From a checkpoint of a small mixture-of-experts model trained on Wikipedia.
Size: 13 layers, width 384.
Experts: 8 experts in each of 11 layers, 272 GeGLU neurons an expert, 2 picks a token.
Below are experts of layer 6 (counted from 0) of a mixture-of-experts language model. Rows are named router (the router's row for the expert), gate (a neuron's input weights, with its number), up (a neuron's input weights, with its number), down (a neuron's output weights, with its number) and show model dimensions 288-383. Each number is 128 + 32 x the weight over its row's rms, rounded and kept within 0 to 255. Numbers have three digits each.
After each expert's rows: "gets" lists some tokens that make up at least twice as much of what it gets as of all text. This comes from a sample of Wikipedia text that the model never trained on. Tokens count by the router's weight.

# expert 4
router:101169177130062130167149102144133124079160105144131136174152118108159117179140164159147198176136060103128110095146080171127072120107143183130142141179196149180078121153102131122162119087136080055152147096102130109109146141074149166098124107106104129111157108135130163126132076154084141054
gate0:115078138151152137194153128134092169121073129127100054197146145089093205124087116169131096110153136079162109118092103144119101186143117139187085134182116134107125107126135125104139152101116103128127165193134115080154066142095173178165139146083111159116138090167111138143107115136162109139
up0:062152141152095132120085096122132144153104101099125108114189150147185127162149141123101183160142152102121129100110083202152117146096130150128168149142103139155154134100181097135106091149098140175120137116149089078102121115141134149094149103094106153116144175125119111145078138058135170146
down0:077141115128116121156131156083166101103109104126105202153111091121109114161151124180102117140166083078073117194156093120081115122135164111111142121083181096085144115113113109156102113130155134142091106176069130114130139095160106122108124128160107206146152097144114088150101164159144145113
gate1:134186215121176174145130105186170118112134134157095155105088146112115119115111185106128061125111133085185125082136129150122157123134122133135168116127100118201134165137150131117146052139100119144143120128135101126116149097108083063158138098160156120113135088059201108139131140085130149104
up1:105137081083146138084140112133144114132139142089132096157140128180101130129114027133119131125124142136116133113124156110176140169133127132140088075104127112110188163139143131078143093149108161127061161094084163109092067170028093189135120090159107111190137084148128123080141155101186122177
down1:148104102133164117076156144132142144077113137123146051159102161118107151082104134174124139148145158095178085110104125109105063143083081141104126105085139100148162123101147175126106098079190157103103146100081117113140173109131108121128104148104121138133095136110142136088124146168112128108
gate2:089115144177102085144141155127143098089168114176090105153163136114173063153105134092181174107165094140114146122126095113053139121184171095108111102085071172094114178051164146151135112096104174123118147141121133165096116158087192101107130127117129124152102132098099136146121176122109140074
up2:143150168157092161147130109133162123092178104107092140111087162107116166095180160171188148142105123091071129093139067132138066143132133209136133139174087198082154115144146153109110144198114159151184135100103135081098135123132093041113117180189175132103103153058153089123134179118091095103
down2:149154153126093128105119142114152045144148136112074098129077127083072200183159152111130106071092100106142056117103149121099129073046132151156173094112116103166103084170126108141142169146152071087141196132149124122139186129148109130187133214105123129054188095085077105133100149133101105151
gate3:131119132135079131101155156138089110109102146128160175123179119133127110100130091141075128056136173128116133143124114047091124107119118106117090174132125141129100120169112119192140104160161139061139171093085094130197136106071159154136109171096105101108138148118154181120152172130180132104
up3:132164080102126169146148127166122148089113121141106164148143063106103158176130132142118128120132149065102148109107107166137183122212134123174112153072108184070174164118115124143151121134221130092144112080103151152147098103047152175115103156114171150139129141140128157159124105097141129171
down3:117162075107104132110117131131127135112216148144115155127147131099168125155156161127157158132102071123117150161166138141150150098148131172080065138154114151111132163095119139189121139113144125166166174165171058128120078115161128081109100115154188157052131126114073120104126134091103204155
gate4:118134109160113153160138146090165123148101126195145080144166119130115126156121173144120140155093114130208160135086135113085124132118166074145113137112188110123121130103158138138108115158125081110143077146081095092165075107148141124066160106080114179134089111140140174119069060134125123107
up4:087134163140157140151179110094120125135157177165125111131121169088111172137067143145117077132105126115199096120091193104161131084020182128121130156159121080143167131095148089153101205130137122112143132093102166115089158121130127190138077166156176083114117159121158122100162092145187086123
down4:154144206110145157149169146141152140145089154087076169061165128122153136080143145148097117143132106147115120166114111119113200160172154075107125132141144119128170116161142141144144127148148114088148088152127137128122068139148133119133065116182123070137143108102091104136115165136159122158
gate5:096140133150159151092103144137147158118099067150134109131113165096135073124116139119118133116158125112156122080090118177114095177137121150144128146068144145131110202136166110049153087097106079098161108094098119161136144113129048135152149126160142134106160090111118113109129130153112080098
up5:127126091092076126130142182112098115104190120167073136149086134164173120103102119168136096140122197143090111143114116126073195130109097109121163159119157102107136129137142182031122134140161129161078165116167179163121115122157098124122095144102129153086172076130116132169148149201149096099
down5:133116114160112099050090143123145122111195107128165117085127178125083133133127134097128152132177163109140200094147150098112079168130125163152095178050154142155138110107106127127116101124149110154110093113111051116140083116195073157146161089142120090138149080095093131127165118130139154119
gate6:110129187146094112087120159147132156133210150140138129154094093105134073155134140140158093144136112123134159108142119162114162122119139164124100110171132057127177091114090119126147102097132043119181101150120125127180122150147087071111098091122074172166111172095139095142049171148071137138
up6:137098114101131052176137158192086160105149124137070168118211063189147139144161177159106091118160089120147131146142124121130138174109133091141146086068165125135153092126133141073114159115149066161128119107115147180183129190133161168084112137093121175117143115109118153139137154176092106127
down6:109161137077101121115119167101127108112186104125103098144080167068130128125118124144025152122136101077203077146109155162137171142098126137105084088173083172145141145147137117077156138125150171086147112132110132127155187098158141142127144121096114144091121132119149100171147106162102094140
gets: "-", "\n", " (", "\n\n", " \"", "–"

# expert 3
router:147156119145020113180123101166126140090143116150134143172158114081112125094145109191193141100112105155118143068187124122060130113144138181132171086090098146107103126137130128124093193115114102075171100123152169175125152175105119177104140141130087131096132129148135163125100143148170111101
gate0:088128124111100113183139100098183127135082182105153152135112124084150132157133124084143105125130149085082195119108165098148124124116121126083061123170160138162123101134140123154087087160187174096107163127138188116109114087136101139128071092147065116153109074118161156161125120110165121152
up0:136135092162120117126146179137138131123110113116129145158154139164095120082163195155138140165164117155149132089157085155130116106094137112131081139129140097135183169130167134161158135105193060107157149126087105149112151157157183080192152109085128173098100152170151157067048076114117143094
down0:144112194151166139117145120088102134165218145140103125140154103128097177074118133165126152160135098132117170162118114066122131123107126181132177190126164155135155120158167147116106105118095138121114043157130071069118190145118070132054126140188114200147125150175124187127111096191151130160
gate1:146184183177097151092179140133183115106146102099161138153162151100131109118172192118167148153169110120144120147156080120143142101137112151108168140141148158091102134104171122149174101133183136109169156159135102164093162103113062114078131107154154146137094087076133131148148130187083142106
up1:119136068128127135118122146081134122148058159157090209113104147165120169147127158160115149093102179116132068103119103175117050099089123157173168137167153092161116107159136201149077123057148127165125101124093109092167107134151150114149107143094113193060203123146034136134095152126110122166
down1:068128117107199120143098080098138123154117172162160148089173089137099082152081102139127087131071172209163129097138151105121069110140091125091109160158164124112107064165122162193134162078124125138133104157124096086107086070118165129114131136144147123133065156155156126081085132131119167177
gate2:156145091153159094171080133163099122125110079148080121198138107142117115110181141113137143160115130157166174120071160138112065140110145101106126127097158135151121096129145121114102111122156098138165092132100089100124113091093133182155153132170116143134129153183124119167099148140149074097
up2:138110123136124068052147141094149156124084132099173172153117191105071144121137080088161144120108122123183095155133055169112158169135123072117120160059092123110128066126125131104167138151127098135157133171110119139177121067155179093126137108114177168182072152095143160160168126126092099148
down2:140122164156166131084114106161105175108122094137159133088074164098107076122171187168121101099151112131099171204131131082132119105155139162149153068105171176121125172145119153207106129155188102162156091109130098090103124155152110213101044170123093126129090096153133146166139138115210059167
gate3:156173101138099133092115164183115214131154093150085107081090168127147133157078182132101144129092157177090148115116114102086119122120114126143123114072119112144098159076177210064115190168130084113160134136084114194109138089110098089124146118049160119141120194104065150141107161152141123099
up3:132093131099146132121091146174054135105169099117126127176127071136144106131139128137111156155161116138105123120134154134182105104098123143182102144124148146128143106174104079054121136172162142095097131101133190101111131173186086145091162163128139136062111126103153141153136124189138069104
down3:141203143129123096069146065126151189160144169104128145175176108113237109154129155105122189116177166180181095226104118110184179127125091149183169098126155095159133156116121180114124144105127143100139144153110132149122150117177061146076110126109159161108100099127126146073152102128104098126
gate4:131106163157101088174076098139213124139097129111155099150103152125141091085157201120129111164106150138146139101173093129165160100162125106157076095165110067151098145087110132115101103090124118118104091163089081124178139152132137089166184136140117123106090131116093069115121146111087134120
up4:164153173142141100092121140086117171140135098124123100078142084105118121130067103098080143149157145101156137074113144172157104099156109134140121128127152120103095132138171130147183119146134150139163127108058148139179120091188116072154144081138156143156073128148104105085079152142126117093
down4:197152116154130182208126093156123139159168130132156075147125128082099146125119149161150130114118111143145183201114145113183041062130133125132084145149114115103097119093114115165093151122106186185094121085113098105144121149107151132090103170086115090179094109117122145104134159101115076127
gate5:126101093102116073117125080026159148103110139152147173183129120128142098124113091114184131136118088079154099088102139094141086098133165151222099152108065143112101081149131140099063168138166150117132082164140143157138096144092116120093146101137157111118129097126144123187101157093141100111
up5:157130111138149157096141094184072092131158134089120181127145113140166125105123173142136149143112129106118151056091125147112104136140147126113129104104102099131120140115161144082185071094089160084120092108078138166156130144126134138180150104139128081146133092173109089175051098141172157115
down5:158135128164100155095169125132145079132148132151145156154140122113126123100142145224193046148031131142184102180109122122177078114133112126141124113101129103106144113108129139163146128091146133121157128140115127143125132079115127142152150101171141075098126196169124108125118108146108136135
gate6:153051108134103188202107143148152076131149107144159189132114188120133145135153058141150124079159048133191110132118130132146115103137101107075152110114117079068112121155165127190150181109119163150165163107104146105113112129103135133082160178119177174177097066165100145141115148156135144109
up6:121100157098044157129135118161112104161138133165133163130100112081153087162148088102153117102139111089201039143111149169197154121093177104116151118109110111096125164099073143188124124096184164206171142117096171103138137169134170151140105187137150135080109106171098114120112105113086114080
down6:123105111120163122135138116138099102084105110091135097147119066106138132051106125119152151161183115144108171108070154107150189141165063171162132132108164110141162175149088102089121080203112136105088122120112134122137106101122075144083182163131145124165089112108148184088201149166143114160
gets: ".", " |", "|", " 0", " 3", " 1"

# expert 6
router:176218180160131149128143124129140132083122093150190138190083168089116138164086180129125133138162048122129153098071079130113057107137116096183117128147140139089149105117125190109141172145141126104134135126170188131162103144090126159114148091144085132120104044168155137198088118112144159075
gate0:111079091114130147124151144123209194107138116139163110076214205142147154118126135112112146175136118127148077159156088140150131143138128149192141126116181139123171172117128126145086133172100167151177167120063093146108098063088098159107130078120128117091108079066183067156072131167189086158
up0:087118133189154123132110220084182124099046137088163131165073137094173124124141146136142132139139156054148133103147140102099122156136150146080100101137154089142109111127112085105136105118095095144118108051066092135103129098113156077146081115164117114101108162035178152116150103103119106149
down0:103156106194170199151178165114122082091117152056133149106151104100098126076081122130137080093157127100111139175132187152097139161134173133115169089161190172124171116175134153126172101132119158189120138072147091152115151157072137188140147105181181130134159118145115172146144134135102116196
gate1:110123151120114071074119090108153136120118171076190082143211142094151119130090090134171111141128174103195099143131124050151163113122059155156070120134139128099127158131074104097141149031096114112162152174092048103124060126197145111124156161147122148083112114153123108129141112124103108107
up1:114153124165065179112093124170125122175144111162111097110180154075100170168122096054176100142109152169182129151126089158087140139115116116148163134197166159104083142164138138074171116102111111133114115159187140067112119172126098081175060109116134129174103131122095123167041162123107185123
down1:139120147150111173141148149107157144113130088136164146117167150138121063097144088086175064103117101100102133110148134112177124134095124137127161034147114122112058095129096124148153040136120078135101157120117156083160137196079134139157098158116102113099115129152108094198144104131093167139
gate2:135124124106107144129097163111074128144121156125088103143120139116097128162100124130105174068117114165152137154107099087155123081142142175097119134125119127071105058101137137122082089139099158122117093207124104138086122146094139185120135131142122045084158138159094062102136148141052136124
up2:089133118228117118094093134175122118139118149140133133118092143173079091130190157128133138199082175133122175139153109054097113171142029177080153107174168159143123173133136134137139161128106068110131123101144114108075073148134114141096129147119146144105117093108104105131160085174053109143
down2:150129144138135121105086153101159131129142132128114142199160189054123151135135122078154141109161162190187121167165136172159069136114102150097086157142110104207123077156140129153074139073146152167105151131141091071124156126118091132105152149188146049147147118113099093081108166159124123153
gate3:178115135144169141114093123129176118120073067160084139136106115123123168124086187111111130111115176125171193076122116136101121127155110104142125174111130103129126148075113143156110141142158100144169147120133155154134120160120168230105129147143124132100104058100087140148125128121113122175
up3:145131116057104159101104119114137154139143176117078135140085072080119141130137105148146138173147172107102119122141168059150126132101074085146088107146147142117085085147101105129148109146148113145130170136154158169101074143113177147139131161183095092128128129123136081110134069083130131134
down3:175120115174169159117152122085152109113156150104116140149098078063173132150123098164095131207110139167133092113219132143092145163146151072135137210094089170152132116145106082147110082093145102120164106093108150096181126108092162151098137174129164105165164168100104153120212157144126193131
gate4:067153121154150130114157186150118157174112087124120175127113153103151190085168161155128135102130063140120144106132110132088142094122087165084175166046169105141109105190104160185066127127154091106160112106095142121167146124145127154171154085077180102172145131125170066130102119169079105145
up4:137116094133153126190140107104183152134156155150111173086105134135143146140121136189126111148160049174139104092180161097151161130116115128165131152135126086097125113097155208138163125131149140100126104147170126138141060155137178139124124156137115042101172154111122114158144182120122151138
down4:125092083137110117184115093095167200165141090167117201117088139135092111143107160131122160158143181173207149195163134093144107100127173139118133109129138104131153105147157116146143037157074112152137093182145035157092147102139079065152142126091108168089191106146087129077132156127098130173
gate5:139131085104178094061213140101117058122155125163134105133130111133149209109145139120137139101108121181093152109202049217112122134158096121166145120157139112093138147156152172139142141150100117166196133074149113088156115129141119107158136095110148171137085112142091141137131181110128176097
up5:139097113076112086079139111139165168152098147139071145120093130063139121079108130079143130075181143112132103079165092132140102057140113132120107135157134076141107125080162092155132138114056130161158142172135120127038072111164091154130162094138110132173085071076088168119117133141140132158
down5:122100047083089119171150108106090145132142123135114084137121095106188048094130128141163182090124107116138108087117125187184149133154150107143111085133106126111128184110151063095055161125115094095165163068162138153124095130089143155076098115087080112088104146135116168075126131119083187132
gate6:127070134121110145113154143105124128093116150147143138143123114142165153135145156145161158144103154099151061175069209160092166131106146167129073136162138136105080142171118155134137129143118147092140144181129169096146093148150074143065151077129128128140076087123154113130048145080118147144
up6:110148091081161101092166130162101119169070153124060119094150152086118104174139113131159175132098095140080054127147115138124166128138125115088130173182121135170093082229105124180122116114081109169103163167129137101128132091155117124176133105178104179133155118106142158137067171109128156079
down6:182107058093079054176128108166146126139111131091154124160148112129123158167143147161095106100066080120124100145118150171105124095145130090132132150128201166124078094179134122050138103206062127126132140138155168123135114132128127170076168127145102152140137112074098146111133106073126067101
gets: "s", ")", "t", "es", " 1", "ers"

# expert 7
router:143161138132055189170138149162172162121101138123101114151113142152113138153098149113152172144205048158139123111165119102159093133139129137168139145105139139077097118118168169092099113091154086160147162086143126078125146155106111151124094120104087069113143122184124118189153116155114185008
gate0:118114112065089107157159099096178093123141109152103133183096154143183118093185136073111102085072111127156149136102075119131121142146142145173105217093106147121093092156151148088079160136127108120095154088162095144134111169130132113125125128123131115162170100136120113109114132173063096114
up0:100122101139085166125117143166136133135202150121123133182113122126144113157112132084116119089177137145139179118106092139090118137134144064085108123137102148054109076108185178150084124102101172134093176137111092094140101174169103104090082125115077148107098117112087169172120092158098183145
down0:123114085114098177139174164166155136108113134097122112127122173124127161123134134161152149156125136081150114116115127120120148105091118172101116170115110156128112168108128146174125090168165128151108104171134182171154133141100124152122129149127111169137091153126162088124085100123144162056
gate1:104128078126063201158117162111153148117138123117156131128152160142176161093141154079088157114172135160180098079134129113176117092125165117163087148132092092106160105120094141122134131096179135122114196127090179165123134159149128097137141121110075145108108134173049134124078078081138140148
up1:095132140094066123089117157113149093107119093139185149041187152191103165126080092133157093099140121087120156122084109136156240162144203123101132110165149135100154103102183116093140135116145165125136122138116118100219117173161109118179158090129081174147091112111140130110067127166123143084
down1:129175049142149181142091126118119145128145105152095132106088099111109127121130085159150054109136115140084133174152123120093190135160164108128125171166187139168151131054149126102119203116009094149168164117121118115128159163156125142132102127098095090070189069107144103071085125104108077087
gate2:104137169119171153124065063118129150163071060115134129108128091118129050134139164099193100178130078159133121133099148135121126126128081121164095149127112084179080167196179160150131109146122097108076172086076098150161142141185101098102127132091135067126115123123124097165148147077068128108
up2:165117162088155124162150104128134110082136151143101137179075133095196130081094092142205115152063083099057108087055111091138111137147175083192106158073127157135088076173108146144091140103153094135083146112164156183127098168142088146135117160140165137136154172063127112193089086163102065169
down2:125160060132121108085144123153141144103159107132106078132106098121150089140164136076111142114142154106201131146139182125100160143105133129148107141172094104161111123171080186099148105158134134009152127131131052147167145077142160090152134163079088132121151112161103129151170153080113090159
gate3:121092161122129146118145089128141108154121140079123080118135154107111062165130125149154114136120102125163135117178119140113078134110075147143159057160132094184135135097086111151111133143108104109101148098131107097159118124175130159097088071126144134120097137078169173146082127145201125169
up3:136101109108127144132129152079161145113094127130086128120098126098084142146141135160125102129133216166086134142163145133152125120137066153132153151096140154093119172139108193114150099183167092107066126099087068085136112081160103123149148087088113138126152165107161043079101159106189082084
down3:127074139110079059168145139094107100164145135112072139115107159200067154241114110090095120155138179129079160099110171145131121134114147111131131113159132140157191134117113149135123075106104163086148150139166136093160141137126163167137090080131117151139107152124119107065143150128132113112
gate4:082162138141130151119160162145175138127133143115159123103095150113128173171147149127168119165139056103095150107128079106118151145184198143087197109151101166122169145113090163203156145114079118121127150097164070142091201185125122195153149102124170140162133112116107141126087109151079149142
up4:126162088163131055117130124129089147142191155120126117094090095151158169169164122115118095132152123098165097108144078119132148120143116115106199164110132150077152089085150155206181125070106109131156175146079115166164206139081107152154115116066160099079086140091142176150145138183095165065
down4:133116048078110192053147103129104083159180131116178170193154089162134133090101184122146173100164157078101145204125128088108140182168121145154069068135109139150170147163069145135090080104135137158108110124119167158140095126166106111132142138091168107136187119107119095112118082080167135174
gate5:138164162188140088104098116103115131122150147112112154116104123087186128137123192115077140143132203131084088151099119180071098134150096078090153230128132208153113085107169178109065142081114103117092146111100178098108193116121079146119141130135139119175144081163069155168131112121083131123
up5:091143138148088065100133123141137138128111129112140095061116079135202064106131123120071098087123138120125153104146132108105114114114156068149096136160135202128143142081159126108113122136117138151136149141161129140165129133074101118076106162104131179170096076087142109131118122174131129147
down5:136117114165126072166100200080093166125100189134174169150153144097113128139151166067145098084099145142101076129108109166139051165172110111180145119144082131115111148134156168081128130110105139141163113124135076085128083122122143114161126127183135108110090097094156106046134089193126080093
gate6:158135133144129106113182091118150087102131083141085089142101118137081088115161170142125089176107168092079172126204109137140175068124089133147145132153112148062152056158175178118128123091137046123179148112090076120130122163052155116126128134109132181076121176115136180173123102124120082113
up6:184096148122182111102137140139132118117142135123137137054131108123159141106126156100124160075082126143137110111090186080147114112088165163092125065113149079170118157137134106125170113116096182114111121135178160093147103136192078175121148120108155056141120156178130135078118104135141118138
down6:112167112091202091141193116149091131146101157171097141136126153122117077198088107113097094099125101085189093084152054121130139160148121130131078102154113137148114162099098127094138088145184106080146092100103100107141137108133102096108137049129134185165110096110131202084067085170135137113
gets: " the", " and", " of", " a", " |", " was"

# expert 1
router:130133166175122190162187097125066121063163127169138147103159143107140112154154099142169126123147099065144104101142125119142083158118166142167144115112107182068109166156143061201123116136178036082168154130120122168126168131118141174107136125085131127097172157110080161213104113117096152088
gate0:084099116176126141094121119128151151163099104114064114171069110143140133149120178165146118205148126062153184106098123137172167153146127136144089112221177134115121106068138126121151173136185139111188168145132130152129095138119147136117120097095117158118063090109078127162091109114112137097
up0:168128080148137080061110119132043140172113101070066109103107100161102173122144128174093106143122118126119111140069154169175114156079118077112111073193146157095150106131097082078147133167119125169114117096098127131098094146133114144114144095135129189124114127079081153137132105095130110114
down0:074107097127121078058177175104168155149120106070085147122154088136047085089113152136136133142112146111068113116056129111149120085145184159071140069154173059171167139107095147104149113128096176147099137132119149108173105036173108094164104145078123161139122109092130115140118142203109149153
gate1:127089120160166156182145110103142168063095135128169106167124081086133123115126098156113131127120158146149160163180134131134098164107144125099123151135078136174110084160078043095081144147166079115179150104147198060171081127120171164146142094156117159084162095126137103133110129146101137127
up1:095164124194091147194159163058121150119084163099116089106109197086146098163125130133128124159119098154099172157169114158096136194122103194138185090169095160113115134096150079105147086162163094118160119064156108086153135107147147109131185157184111189082131073110097139151106067166143180099
down1:119153157123175108201154113119197121109127153122056137174159108095139125134150030173098119118155122110145148132171137094151075119143152080145104108149112147128165116066173080215076133099101066139095125145149080112107096093087147138131103096140116150124081176138138139121170143074165161143
gate2:137080155106139153068161129080120119076112098142106130186196107123157138145156188115125125102162153115138164113132114120144160185139148087119153145158168166098104128169143094125107096124090118095171178152121088124108064138136078163084125102134125227100143081138136120179149121133150102116
up2:077151094167127148159141112111139153163137123138125101095124124092179103128094117113093145129181137144159094125143131118126044163113086116192117201178181095131077148089083129094142131121140046180116042140130099061150054127105129150113131094128141112076104131170108116181090133110120151145
down2:137112129148138176114115123138088126154185120190115089135122074094136124154087132124113117107063124126149128113170155118121184152112054176145103108110093083109188074192055155100115062106178127133089094085085190126088157123134113161125136091124133086135133154099149192105200197124129105192
gate3:108137133156117096167087176169080105138105105167174184095118167085076180099153128107100122185093135096152110153098121153082072121145124170221106092076134176113146147098153077113086138084129089126164137129121127178088150058106150102135103131127098094124065135091142170142137085137140100131
up3:122155126166159163094157128145123160136131133112134129212125075133137188112153143101185117088172094111079157176157143119089118105107116132094070145120157095158159135177112108153134185132119206091120125174071110149131124180136118186156071114090118180162152130114131142148114066106113141109
down3:123137064153088155092153117188120175139136142141101168131122122126189125107098127101155089152117111142122107182191096110141145112098100110144098135085108165090167115130162147165105127115133114106114189146114171118058111149152121148084100131183112109081141047121198152110084123067121091104
gate4:154137155126143150147182092149165112089134144132125166141113138104137138120175136053157112141138054097194157143143116091134075112113075150146103164156144101090088149137167109121181157137119136118125122141146086165124096135159111139118152086134097148118116142105141101183163137123135132061
up4:147108084111138197114154085129091148162119168132107080145140105069138113154122150119150161160152166108147142154132117152122172122120083111141197095176152108212140155140131138125164114105157107176164155141153139145105084167115105147128123107159147183162134110127018162058096116094123112162
down4:103124125134142140109154106158157108149125118124067120163130100100162108100131123102117116129089158091127157139141107090142148136173140086177139132097169181194087115113189154138134116097157085205166161104120090171106084142087147144119074147210088110068160129146104148182091105136133131156
gate5:138164187133097120093215058136145134117108134180157164121112197099122129158203185090126141139098114121134137158167119116141149125155152165133136163182140129114127101178115137063038128161103119060090153095116150156110137152175132136121169109171186110085072152146102058159117141097146130166
up5:124125129181150200183089169121121125110108108148099099153127105127192143108113118151123153128206073167154113088079139166102156157069164085173105131041124115160088076094134081125176143060184127140122131140083089124163234072089107157166078112171122109146098111171106132116137206150063115148
down5:116131172163126139178170094153111121088139132087127077184099191084208156190182156127131072165117119114158133049096090142137137125121068160124136118094048127175091093152133127137123162145191117123118098116138086132135105124061130167154110122110164088092071137179112198118110125124118070110
gate6:158151121140130121128111118154089123125068159073149151130152112130130176140121120225204151140151106136100187133093137122131120134128065143147130111106159146133111137141202149096070191121137073122157112125143132138131128158177124111106132179080191132076200086168092154157104064080138111123
up6:089126122129122117096149163119132140070160128158121117109129086066153167096102138146129099147175172124069173105110144135145150141125081159147104072105116113111144107152104162084211027146138141055134092144071141159158128112119120122124130172101148132165158079141110143093109126178224137131
down6:152122114094141061155105148149136145057104084107121040195119121108099135149085100152123116120130146134136160138163176166165086125149060121119137168141145117169052113137124165109128113133152136122148113131162089144118191162118152190080151081096127187134153110115128194161133107188127038169
gets: "=", "ed", "d", "ing", "2", "5"

# expert 2
router:132124145149065141147143112158115094103134036145058130107191163152145135154075139131143162078098124175111097105151102162148071138107067178171131130124075150111100149082148138091103182107219120062128188117137155089135121100135105138107111085137100074110195145153122121156117127089172183089
gate0:140147145111104181120112133139194076110145037185147080154111133129162099133132120103091135128172109134144117125073149179091121154117116160106132120149118104098119108155124160089144148110173118091140191147142069157124082114084055128106116110117185112083147111116148109146074103070065167051
up0:197132149092159143100125128166178131131099065143159188168084128147177119102143132108149088094169119116132095184103160169096179172140133138129083114124111110149160125147101130138140133133167132131123141099138094124129133120164070116145137124130138101121050144139200095114087100084093100161
down0:165133197128125140140088095088189154159140171105061157069099131156119063098131108120157116108185114118123182101085146206114092129138123066152092108062148195160090105114112140129115103073174136143198140097162090108135157117153106115137055151096088146124112150129140201137130106111126126164
gate1:096172118146124091149167155172147138109139158172109156201109182114130122138101079177144142143114123113162106131127125163091139109104115135166110169117111118101084121160172158129093158086119135036106156166142152152076094124157129193148217108167090125115112077143113073133134192147086120134
up1:092197134099096076072121120106108162152106164154112143114122119156119117132165117097143087155132163097100166126163067136074129113150105105137133126168127162115101143154067196135145142137127174143108126104138155137135142116178114109084137114100120130147164140161090158158133122152136109170
down1:096159179101097085075119074053105148127029116104106167108144098113128111134171152120122058136127140098083112181143076142133137146149137117107133101090108079116089131130128110060155107139214109117110131179146151138147201121203136180071169124093146162133135138113112180114135059149168117105
gate2:110120145112133141089135132137140104095122108112107100140152121078102090136129102065084154091128145105085162112145130127108109076136066119122214134126169146097155114123156203153204098135163110119082124134115135151111133146093085094158106131120108123113191168140108082146143187098153187115
up2:136142068147136136151140118153110157128115097122132149177110138081121082151149136142139065151150071062145099123146111128124161091145149177126113134120117143142144137139093120137089101155183123124079080115157151177172137176076082135185168186083113106104143149087150115135173151191101137141
down2:153137093120164163098150144099136133147207097110107118175210121172134099104160150135114090163146165136083175055163189153128143149124066159093088059135142152154180095191192080099063121102106091176104146119141091161197120150119104133122105139065098080151141154150152175099102105105112144128
gate3:192161154128063113186122117142108186129104080098139192137171109127147121167114133090114088094194136124111156080166164124073145129163080159125103126105168134117129116121194115079150070155114157103132113132185131162157079071139095086168112150168087091177125062159094101154128090138122144142
up3:119079122109069113161141127127137143174082120126146118129161129135096116152120100070102111149111152094173106169147121114117108132118160211161139056122143097140056152070096139085182108136157128157080174188171111064115116083128108072132116101179141198146112194148089102155115163104102126093
down3:174103144150181088140147135164117148106175176092117137108092074167127080135085115173156078122165126153139147105173111106085113133132094127195130071074143177163096117210101144151103079136116137098144125099150102084094182062160117089121070159131151095042115156105084073098133099164117120152
gate4:208158194117164154160061148070109148113071084173086074141123137031143110133126142071179076080130150115148155099115104102143146124091093140128189082131088142120131124131158154115106123113126159143070129158118127120149130162127134134073097139125098099172133085170133111119146107110121099126
up4:132114144128136151131177089125102081117104125100051121119127105151147167124127140182165168150118162108075118178107208101101094123167167129106087110119120108172173111054071100121084085154111224137126124160158113052115159106117151163137128126075104169182132140092178130139114117102118121103
down4:134171153180161139134184132158145119141167096119123085100177118120095123142097140150154156075149152079095128110107105172144142139141184138078124134173157054107131095102182134136141132153121138146158044161146105167150139133123150128120158208063143151094161120120157083153052192084185161125
gate5:110068109112084135191045168109176104143149190117110173134204184112162154137156140120138141115124139187191149143174105168093126130201118238087120126165166166171094160146171107112161112165152132145155130143083114135092127110095124117082144152139176126146148128083135079179148091067138133106
up5:104104173128142129146084150178091088127145109050181094137130125115115136157146159202098168096120115169084210144093152055120144174178117160115100047123115129133178151182092099117089124215072143096144055108166126102170146156182104080138107149144119136087132116130145134131199115126145125184
down5:101137142151194115197126137163183093114072135155169123096102116063094124136148173133136109161134146134139139132139041098136181151174088138099165120099106145150170101112132190073109120183055142099160082081155062113129158124152135116131141105151101140169144179149117133115143094102133168133
gate6:112133149166084067101100171091130093095114106139075108101145103121113144188042042126117112069138143113143101114093072155084140100182103151126146126170119148109085159142124098085089137141120160130127138121098168127146140119074129114165114063066143125151107082158144206096121170150129112139
up6:107093127123111134099165180024130137156137142157142124207109176118110158119199107131153130106121132151130158130162121154097163143072225218109107139167114063133115108120186138187133096110110162124174114093094132126144090162144051153134132147137138150119143173104135124091077205139102184109
down6:058099193078067095126167126090109140108123088141091104168091105138124129143118159139056133113109123113079180094145094183122111169076117158122145100142112102194112146146139099146139149127142103043140179108108178131111091076164168198156092106087147148113097138150158148125140163188097100129
gets: ",", " in", " of", " by", " from", " on"